From a checkpoint of a small mixture-of-experts model trained on Wikipedia.
Size: width 128, 12.4M parameters.
Experts: 64 experts in each of 13 layers, 32 SwiGLU neurons an expert, 4 picks a token, a softmax router.
Below are experts of layer 7 (counted from 0) of a mixture-of-experts language model. Rows are named router (the router's row for the expert), gate (a neuron's input weights, with its number), up (a neuron's input weights, with its number) and show model dimensions 0-127. Each number is 128 + 32 x the weight over its row's rms, rounded and kept within 0 to 255. Numbers have three digits each.
After each expert's rows: a language model's description of what the expert responds to; "comes after" lists some tokens at least twice as common just before its tokens as in all text. This comes from a sample of Wikipedia text that the model never trained on. Tokens count by the router's weight.

# expert 56
router:097167126184176158191115145128155128130117133137178170165123123077190139167140146066208159113202151093168099194137151092129126069073156148129137096163088145096122125135135144139105153094134126116109197137117098151150144117219090079088096124094111137143097119132132088152170119108125050139151159130105146150112099156150136090129136085121124150145144144134098147188165116136186158156083
gate0:072103137157167104145146150115088112087123127113163131109120066168186205167133158092155204150116123104133144073081120112154125143230124114133156165121136137152106178098154186162156121144091114105130083146155150101147198094087097143048108144161106111089132118151098158086112118177111105154196070181093116122145155114122113087151096092181102127158154123126144117142150153134107117108114
up0:106141126079166107142086168134139131081181126145174078078021110103100127104170115095096159166156167122141147122118104171072159084165133101131178125104140169106113091046138185080089109167109128091125102134159088122125094108073088119147163088113095093076157131143148082167140061180149105135144104139096139129144134099130075080180124114148152136122108117082129118088117121123129125121070
gate1:089186165181213127074183144100165127080138132155146108109095104131120113137136131165083155102143103143094180080140136140110171097053155138101122156177128146115157176126103124105139125106182160101066117131157177046084147145137130124125084175128151132160139118125127183110184102196163128193126158131158092125144147145084180109110168080168117117165130112124189094138117127116098122167134
up1:144140069080128072126125135180133135139135131130061112101123111120051169086076164131159157199082123114133176167100072139133156093144100123128171132110111133157132141147145117085173142180140126109175139127165106114145121188139174173117174141113115137165145126138184134119118063129101153149138121106138119092130190186174087184109119075098158180105162168137141153186164201145105163110120
Sentence-ending periods
comes after: ".", "\n\n", " =", "==", "===", " =="

# expert 32
router:092171145126103145174140115086169069126129122188176150171139142128135088138143115120180196143119150092137099139189110154085110112170133155173163113138095184114085091111217113145105140157152090129143100167124144210169171066109060088109149146095123107157113107114107107075133094103088067105185161101152114140129110125128136103110115067081145091137095146148097129162183129116163131148112
gate0:142184160130053067200148130130094077088123203060152130096090127178163106130088130157155132123055116101125152147103143153125136185155159134187130162144137160106175138141161110096152096156132115110172100173077149088182058179110114144133115121130087098121092082053169107153108110139113166158122128135161133133094167085113122156128112120131100144169133136162121071129182120148100140118140
up0:086103171122134128122149046116088104101157156166152105118140178114168118151151155121109143106096088099189152129127186154069135105136115118129059121152154187099132118138080192061089136158113155173169127099078116082071103105115081141124097088074128116120082133118145155102063084139149121116155049167100172108150130137151147163120147100070171166152126095079085132127129098115132101102146
gate1:148131212090141067084098191158120128151102143139140170121113128135103089148151111143102121177053105091170124130143118119187138144181171096129183171145128114160127109129112118151095175072108098116155101128155137127155112095145174070081106060150127135047106134160144093110146128159107102173182123133098148114070101049144124121140144122161129125197149137086113175118180095116149134140172
up1:130121103137111172128097113147073192126100114150126089156111136102139164177133032086153164151109157095121144144065124187099123143165149170118161152133152140150159104173121156112127155135139156072109168071141195125060077102161102114108155108122110077126153129145098155118172138151117127100117095172160173170155114110135065109211134059087135179152106095086128096146172162112148131142101
Heading and line-end markup
comes after: "==", ".", " ==", "===", "\n\n", " ="

# expert 46
router:090155125105120098113145101107120092170112176123050142174116144124131170132128176120095109117134135104127182138099153142069150143127163172173082095089110087196126118175136190192113114116168123189136143106095101176077180094148151147103146093125151122094117111101112114141110118092180127106128125162152151163140115237134172108152175126079073124108146150150082192094145089156139095149106
gate0:106185126150185135113165092123173200122098056076138134172172127139177147174151148123074188111090120081124133096085172185088131089188153149108129118138154115167109125222140096124118093116132143095058124137123173177127184125129155107133071129165125126110095098157124166134130058148111097124136102100127116088093096129118115057120175091110119158163137130082098094114142130118130107123114
up0:112145187189099109122135125081099162167121108089130101118149053153108129137158185122098095130133091065078125131145113149136077140123153144166086195128050124062149144122098151134112095127185126161100138168052146089137090122134059138134157124155108130101135164141190130146197117120131161175125140142110082075131147087164178164074122124104170119136092128152115187137168092108104150139116
gate1:127095098066171130118162053178119126134146086148150193146138149148179165158130140169174187136123146156123113108143190113096169104160080082117128105197168123159115127106126134117177095110128140146116132088213193149098120100156095102155184106176141107158141123113066099165152113145145139104118066163134136149137109149110119063174132106095099149144124145050129101124110117069152169102143
up1:112076145153096145182057117116144094143174133123094167083159135080124121126097084179111088079088136117092120125074088094149106128115180134158111115107099112123094110086120136179077162129121113131133127172112129129104189115116112145054137178141180155136119146106169113130146142109094080159108208135115115095112127084170155168107162114140119081134078199228164142126145080092136131155130
Sentence-initial words
comes after: "\n\n", ".", "\n", " | \"", ").", ", "

# expert 45
router:116163146143112122123100150109084099188108161157123143189164075111086090134143166131156167153084140132139111130150120114137101171068166142165074123101121148101112112105095116120135074101066143185121137086068106171118127054139086119139121096114130146149107087016154143124154130123116148131137158125054114118111115117140157114124119081079155128100189118161098080153110073156134214175134
gate0:111137076158179166151107124152144117186109150153124117099120116114131164128155092141069143105182113133123086085137136177148169113112119096096116166097136095170100138141147146096175129180100169163179124137100147119130068128093099117087176180104084111110074218082122197180152174162151133129122154145109107071173095131174086158133135182166104117126136080093166167129151148156182146136178
up0:112112108094128133117129117222201074149129072124067174115136145120114150137129102083160186100158097160182129116159147141129107182136117078057141157128087087134111120155146160125110094170061127110148156170131172111180090136123123117157150154135152083152109143096175075129178139169128172140115160134133118136183140166151086057098154096097145124114136133055113110156093112163163146103078
gate1:142115154136099072105121126170131098108199139151117069132168135126165102149126178192124195175151125080123149090112095133121130160132123113172162066204077113136083206115114069165122140117118133081114134137121133145098162102131145100101136120122133123145174138124040145141127171131084129196132166192143136164147115081141138101114130056094163157164118096107140083104144184104132168096125
up1:096132126136124088142136097041102152166123123130092084126171141185136171154119140109084140147111153099115123141183089097098134133107123089103131131122145155127171092043138167174166130140189164101142125120177111142133177176087147126118190178116085103105165136148130172170141066132156135123108105145180098107110041145141155165126087100157144128155126110188117073216106101124116084125097
Line breaks, table markup
comes after: " |", "\n", ")", " |  |", ".", " |  |  |"

# expert 55
router:073189159162150141124141150138129099135137140128078124098137125083075189103140127104142138166121138134128120088185166140109115163193115175153141129175150178079094103144158124172120052131079103098146075080156100113102163180120143101083149103158044093116138141121133072171125097099162075105130109087119148139107122172152159185140167107118179141136097145164159137107065092171133175118167
gate0:131167147180162118120116101132115095101177079160130141145102115093075140163181107143136090078093098157086162102147107139145079139151159179098171090221167116146151079151099156149145138117115123130134059105121113138207141144104095112071105139150108102219201154108158109117126178146139118167163166157142155096133090130122164161109135155121071170154128107108133118102112127096089069081127
up0:165131142162137164160101031164099148087189116108165165201150123084144172105166114121166156168086123185070134125138131139120071136192154149098145141139129143114111141129168105108107066075119104095160098132132127140149149164123137103110144086118138143192185127067088074179143166174107138171141111153109186115103114115113151121141159075141058157122147153106150121157123163144073137153152
gate1:116153134147217068087180175129152170139178098150141103135119154108122170097108168135105156126107095152120127150194153145096121122078123082149144128182113255154156144153101108119158114057166163136133118153174079099112099091127113117120133165111122104124180154150137146082067087118087116131061123108138119129122169105052147126149128184133129123147123061124121090105111154116111134130134
up1:176126148152081115162142157116091110165105159079124102156160126083126154138149097126121171106143109159105199177112115090125153109141070175119089127061061132142178116114159154109120189131104105145142132145114154119120146144145181119160135138197109157106135080059090119182215104106170100123136120128139135011103108132129098130122134101109153131178147109097163113092105125073185133097118
Number continuations
comes after: "1", "2", " | ", ".", "–", ","

# expert 30
router:094093123201069125121060086105216113130151134097190136137172148103109190120172145133163100145193111134127108127087109171070140083124070130132133143129116118054108091101122157088117152150191109138140111140121111171129116138139145165153131129139152046098136115156166095077135105134046100200092123178102135141148124151100116114162165086143103121168164117125106095132103163141099145139124
gate0:176166098176122119099098136098057117124094146176147138133092127127093133138106115160172126140122094098109114063137135076160148088129147122199189137139123150122122101114110141107132116170137121114155202079136125144195171127160140138147141162107142146177163133144157103070108157158113105119059143138182071187123092072113159183139098132128107099160127071194131130139173074165194103135086
up0:133186078154185112061119126153060139189149110105029103121081180155168095158104159158124195092125129146128105152101144168138112169159089089141094115099123071130125117162092102128125164133130115191084163172146161149126090111106170104078144134115168160142144148137103165144126160116157157145129131145107175171129140084155197127090141129156175170120170167134123089118079119136152102142178
gate1:074151134138104079175099148107096124135067142093140161142132100151099113188078122177124066087137155204065140140170120162115186135163136139141139117127104094185176133132120111072127158122141099038146110127144058125162103150101168157165074122090123109133110140171092159156115078182181141082086122103139115136166164163131088137106161148138150108123131129216120131149139090128117124101160
up1:153119128099145144061137128153087111152172095128129123072137143116123090121170132092077200125181104085114105161135062111154122132156120118074089144089102186109100169125139160105138110120110156184094148028096145161131162129103097161138125157161154183062148175068153086127114153154136178065124167163108096081148170106169160125135128176109149120091140097159135122109099076140146087145137
Table and list separators
comes after: "0", "3", "1", "4", "6", "2"

# expert 9
router:097097132152119207071087083129128085126139109086130129166144070130104170073180127093159061145157112172107137145122158114089086121123142153091068115160145172124061129141142102144110142190105114141081167104201115151088094096143101136125087091144205121116085108095088093170121159117145173123119136075157127136101090152139161128152136130122147137164117174134101192094090101137083182139100
gate0:120124109094184127101183114164133179103157104125141122095098171107111144102143091177087196117130138128091149132141107090157101122058116107125170139138113184147085096093100126079107160102133083151140101131119152133129117024099142074120123079123124141154169124125138115169092164122202100145179162116163089160140108099170132123104153131194110173071098078122141191118142216111136122148145
up0:130084145154137052123170190096104148098051105157164129092071136131134138098148142129187101124135198091089090103124149131097182083090131144115164157115126159068164171088108072113083121065132100101104109149127107104128099166167135139142117100126113094151133184109188105141168168162051133107110149117124106191073133099175102142136134109123177125200141137108117130133102143163168145142125
gate1:107130154156117154122141151183129124173076127156114141146110125082131173127063079114135178176155153134136112186167123158216145115189087121212136040121112157145122138151097149080123134104136185117131133132121130111108132143149144089133107096087173157140153105135096116098072109168130181118109052084154125135074159141176141122101107100126121145097110080125105094101113124051188078123128
up1:056164123169173136054076148133115146136090152146090070126158134152176149124107129148141110091092071087116141142138060167123145095078150134182100111140125122111212123160124074125110144130137125081171140116123170130099107126138121102144117101105183122114192120108101163134077119134044069153108105098148161108179115141089150140117104159128157150130115073083098132137060167110138183140180
Digits in years, tables
comes after: ", ", " | ", " in ", "| ", " ", " ("

# expert 13
router:122133146168173092058138087096163113115131123125104099107159124145128125089129214132168078154146142098121125118095149175099122088136081132112073149192065147143116102106136079178128090136091142140165072049157103108191167127173111152126142100147136117072089148131123155142136109108106116151185105124085170210130100139174158167117154146053153131142125135152162080113094103154118181122119
gate0:104077092135139162106087108161126148178150015153179094150145089119136094148133084120125137125088087134071129116163155087169129141117139127128152159187127133162152113070099111131150118091095199126111154129132097175172112167162109076103142129098130170114195117156076138160159170154111170131126130170172138079126146120134146170120121079129111110079172119099158121105116115046164129083186
up0:124086147059127143140115107125110103192132112077147154132094105090104094127118115156062077112100108150110165123035114091094130119162106111145083111134148108124135119153103058110129140186202175127135084147138109143094109127138124110171107122082072123105090076115121144078142176141175136087216129130127146153160100105103087148082100093115083146124143087155136163165113053136061129129117
gate1:120140120116169155084130124121125135091109110134129118093114117122149104152146106159065121087159142121131175208163147146058106145131150139118133124077126121118101157160062167098136128115181142207086162093108087141206102114176133169191086168101055129136134085154110165106086171102153175119158139096144065124134113181196114173087130143147166152184111122118140091137153174103102140113159
up1:141136116133107084179144135099106121112075097164065194190099124166148101141084133090139137122145123149108063129083199144153119181157129183176136168149116140112123144110117116144104145144168132111090041105159103105140163098151173102184123189162163192130171145191192139157106144092157130129170118137113123173123206101165128102130166131133142099149118105124117122107126177144080119145073
Two-digit numbers
comes after: " | ", " ", "| ", "1", ") | ", "; "

# expert 53
router:164179104132125180126124106073172123123147145107109123136099139068115136084137121102185166201114177187117097061138126172108129174162144106122075192092116105029209090164136113175149077137093123134162162166133115129085085130094117121106132105113062119121104100114139134150164103138128113144118108071120182164130127086102093170130171167081145101118140148154149105142170102120166134110136
gate0:175185154163172076130115131055095166117079086136142097117147099120144122121169118175114127138156170124087107191133128105109131158170136083145064107129130090130130214136143136091152110100127154109155170172141158100080189087170153152191136096191157151182081146092145138130109195124074150123142164078138064156143108144121152142128121173097150146117120148123070112117137100153085116085117
up0:113139143088101202145115077126147121133204198139127119124139106083154071102168076138085140083117148103134136162103141133157116035166152127140086139122136107113095097094174101159092164130128121148156128153142133092115127136099118101106109154110220113074137102151098085094090105065151115075203115114197137158098142117173138087129118193141159144111163132117065123135159164130097136125110
gate1:108135129114132104112146166124204147160163064095107169114109169199113087125104095158122081202184164131136113137112114163102100114110110132084165149159140118155131204118123097140154172143102135146121151108129139064122149153150117088131163145120103147187105177058133147123083078078104114137164121083147116157177158112157105137077185087154132168178097141112170199140105124131076157082146
up1:099148135153151066162157116124104074094131192130116113104140158127154041190074184086125160112080114147109105119113072174128143036115141140122159178106175073147079142058075110115135140120199151135109115131196141137157151164169115096141082122119146095225128160153134126165122098129121157153140129136104164109109121152137106099108097142176172126150114091117131140100140148086122128133130
Infobox fields and nationalities
comes after: "2", "1", "-", ",", " in", " and"

# expert 37
router:093124141158074170116108158134106107185121177130118149121185151089066092125195149117158191112087166154136112121148159120139085170093165201187153105145138153130054116123109163146124139155100138177179153130089126159076072103188132117142130165074115143098095119082110098116129133146067121145130093112106114105143098093105163061139172118096143092085180089140079072110143130123093120136126
gate0:150111150124120141054079133132133130111194070133088123109116096170084179188107181101154109102142126073146141132160100110109186142133136119180142143151149186140105091113062113144124108134097119121099100133164108096100093097111098162098173158167144176130088117121068119133147114122101092176089128128096057138124057071189150136115172103106107233122109076159130108150112121144138133115121
up0:111093077155110113052086224130114157132140202128145085142166132127098062153088139108088138145095149098175181076123134105163139153158139075119127143134119083083121188101079120098147086150109079190105105082135134071136101137167110135129079124134163144130082121124131143141181133151133173122074114105121141145174057102128130140172154128134162157139087069116117150128154156156120153071148
gate1:210128154150097146101114132113136144124176101127062108155164202140135090143153170129098169133133101130106082122107126060181170140157144133175154164132157135164110187088162064179079168159089158121149139181169139181050202145095124142140117143129182109179154160124137118105138121159106104153107187164141126181146112119115170090109160139102118171141130071128115099120100113104134103105104
up1:121121111138144080188141126101181112101142137116101084080143152162136125099102106099110115117110129144127143140180126102098100105096099109126132116130162153113154057139121143073056167135144100137119081078106147136072085198108140138123128130081118165081134160159156053121124062072140062150098149093095088123096153140125167154154201104190142145057095135158120187125080167143123086098111
Line breaks and pipes
comes after: "\n", " |", ")", " |  |", "==", " |  |  |"

# expert 29
router:151128164149162124132178126050103150087098175135086098066117123142104093113130179103115158161084121114118121115172104162141129083186086044093138099071082150158138101106155175132099131111131119138180125094148137148182153151167178135132067100111162133121120110131104075100153058137147076152085142139104130153084130128128130159116136184099201093065090136123165097083151095113172127154135
gate0:137110084086124114147129172154156126128109141142185130127133164135119164163194097130143097143176155100168131155106188132126077135180116186133134187143094143153122105135084182132136118134118174102176092136189089197136111112067079101073138082150136119076175109118170134112100163198110109147127098082151077109210175163117115164103115120134143175115130117114072079115132166109176136141122
up0:199087091112133139139094144139140135148100157107158145113105138103198174128143094117181133144153149085035141144129106098091140139177167156104148165127099181144132151136108156160125081133164085086109116093132186208131120125124041080085111162110109181071104139119183147087143127079135102178083132156103074110155149162115092135165113080121146124118063118112133110103168132113096139092108
gate1:083103166153087144146145123100149072109128086077180090118127094155147214097104174197104112152184153119124166130153120137102135142097098099144114165145147088088128160094144139134125093131144185140120170131150147054168169089141100103151145074116117124090131162098098096117138096125122147165126130118159126069169107096093165064144097086093143092110165091121099162115108059156057100158184
up1:115136143068128153137077112171140076161179119159115097121144086134074085085102095163166068150059138142168136090143151119150120159104144157103109122072197156189160194151090126122078128137101142156154115123161152138109127151184145131108094145116175132114146051160091140146113121145142193109155170125147119135058218106143081130151102159144137112156166130160139139132077121096156158146087
Numbers and name fragments
comes after: ".", ":", " ", ",", "-", " Ch"

# expert 54
router:139134105090199147208099150108123119110099112123133175172125104167128141082127127099096111141138150134143123174101176174084085079128132141105104094195130121115085157122085151106131121155077080131149192149075153176106041143144125177082144128051195156162072132162138076123100142130164172143114123145128130100122132129136125119123100153116157075096156185140100150183115202127147130148136
gate0:116163093067145159120131133170104136174182101150086167120140100073145163084103156132132146125076043087137139143141123174117122090151122122097084129058193164075142130155131120167135124122125174143119125123109116150150114110083087140092175172104146137100080150171147119199121111116107182091127200071180134136118176170100118153089137103118066148128169110106080095143154180139087109116158
up0:119125135178159100088134136114083145086179138124128128072192161124091021176150159069138131121115179119147123149130116117114114122149164119180132081156174102068115125106150133162123165125072121163093124124102145130158134090153092073098121087078173122114175095117145062197146209100122143130087137116133138097131177125141154116133141101108148101081121140141152095142096116067090089116192
gate1:144111172097145141176183066138091163172144182183157143148140150080160138052138129135150122089178068113086152113132120138134133045105124092115116102140195108135140102100116102158102088095120138131105141133162115142143137084158162104104100084094095077136158131116148126137119114097179124090202062131182114139169166149153143167058134132132172134144136089139167138175182146078130143181142
up1:131078128143113165154173142091074107144158170097116158117154120142163109055182194157106170097138105140112129098069115105167129123168139155078093149104123137088109106172125090192131126131132150175191167125085084187152149129089134116130086108140094175096121137151098204133113150152127130154175090096154051130155106107151147179088115113125187087130131173165161111097162164134121094166166
Capital first letters
comes after: "\n\n", "\n", " | \"", "\"", ") |", "- \""

# expert 49
router:182068137122123120153121058105120100128090110089108138175136120057118119132152144169140149121178105144165141160093170145114074131107061129064090150194115106150141105119139118095108142147091083123120112119106064141124131132115095130169116174150167074064143138134142152150164096063122149146087147201123167187090057175102097131142196107138152113132168122134147162146121148120141192145170
gate0:140171195136133103188155160089085192157158112102089172111157147184115109143085135104097159083083118124077181136107135121102146120127116141113136174193124089125070160136131129103085097151140149131153127114140151132120092126128168150185067157156057148161083166087153140121103168120146127174108106137136117129150082098089157122135220153119152136061141182102141147122163107090118092062161
up0:091162103114092164114111199113083056110150102137103098144128155123062133129182150078112117198106093112149171120146194143126192097131172077128158091111102130161174152150158168159105131165114095163130114120129126135128138128129143155140161175072150116172160165158123102157169133141153048146068153151172148095139161149154196159124125161129105120166106116172102100110053119124162186134132
gate1:127138074101110147181144081096113135153180114121163109140174161077107132106173132176112190185202153127102153140119135124194167103087073106162125176135117118154130148165073102143119136107127106154134123187118151074167102161099129089184129132084173072163126141167084111136170168110085169142147171153148116158133117089132131123163157062136187141146112122085169109097164149169073158143147
up1:176120182111080088119096136144077155147122146192158139147101125164156126091112187123157125149162078129157114110122144141169122140125133100038138158146165075061105143101095093082130134152144143141111134139173131069080127120118088175163152130150151133139136084147179167155106088194159128137134072102132151135151176111139118074096171136126208133142188139160080142066105173140166154125172
Spaces before numbers
comes after: "\n", "\n\n", "In", " In", "| ", " in"

# expert 62
router:118168150094143192089128103154190134102160144114147114142163120215108134133111158109160142147180147155163107125126200090100138089148138161129056173164148176089108106104143152143121103126109100132144142140181109169105140156165082166101106115104081111077106124134117051136137108112118050186072159093096121106062106104163172157097160150098108099143102131171153200156143110131135153152121
gate0:125181097169165117155100125112120093131132105105183128141181119116150128100149103128151134104142086085158128148135133195100164131163083126029169148117038139123211111083149094126157113131115185133153134127146178105176116127123107153144089118150148136099124089081116173077130122192097073122178120161131107101093139145130160172116160112126063142161149065071144080116108070136149157132141
up0:101118100098082110092123109128081105110157107037091147115151151106189124117154120167129112156121136138192119130087124143081141081126091145137119163193110104120089131196133101098137139130095160122107097098146074075119142064144128152135066152094180071105095147163161105170130132154170182144147124124138163108161107126066138092097135064038139133144067159142147109102161074116137138122092
gate1:071104199119170107143141139126078106125162117121164132153085187092083172154124089128105129116167116089165126126163192082128099115152125091136144112099175137121124114194125135142117152128078161129130145173128107119209137093071147161094159105091181057135123160115151116135134147079144124078122153098134073163124142072206060165054152080125095130110155086122129123107122156092124142133155
up1:169197179133110107133139145106149133109053088105150168122145178153169091115188162145102148128120143158066119075085131227144107134116144114125137073098151086117211089102098148132172102175109116097097161086146135082082150123190100082129110097108136131098217148144164124123136141127103117121155117126095133126091183119135096137129135151150097130131157188153116123097172105082089145161130
Digits in numbers
comes after: " | ", "–", " ", ".", ", ", " ("

# expert 4
router:133140080163187108104121210140129081145091136148071089101117106132120085079129177016152098176124102141144132107154106152125102082128154057155143135081091125102139114131176145168101093140101109104141121117183120138170156157185165131114110083112126137072128133183092066129137140111182138124142085129127155202156125126106134150168120130099165144130119157141113149178175078171114111100087
gate0:105211132102116109217148165099090173160121156116067128121127180116169171138165130139155144157135163162108148115152162157194198138086093118073145071147136089150153145194115146147115114077123207139104107103115145171093114111067161120166113134137084200118181172090105078116158132113127129152100143113119129098156145097146081151154157159116148121147132096100138116116100126155138110143190
up0:194160091150132173157058127093142183097144132144131128068174162147191125124146126116100105120138178095134140099128156112181130120072116153102112091125142116186122108137119162196090165047176171131124133116126124092098162079124174093140071137120121175048107136112118171158141153190146134100134123115096106136103143161125124116137112119141179121127095146129061123155162199156145084195106
gate1:075085139160082184147189137135126112156162079126109144160144151091148151152110148100165134100102179142147097143123112073137154205165138116103176122176108191131080161158146134102160054163186174136186087110156139107114145152071114079151098108111155182219126163123101129118102143162109085134121141085138140122125115113129142144054160112150135141170133120121167089136136127079100094151183
up1:149074054137071116116173194146144104125164158169142112167139164140081143102104130092134136134045201126157096160126146129080099109124086124120142129134128188125148127186142144143116062104186140164137099170170098087143141088120134086094086099126163151125157122113140087135052087099172082116152069152118135113109128164108133148182121177172131158196144145148171110101101090131118155119152
Year digit completions
comes after: "2", "1", " ", "8", "| ", "7"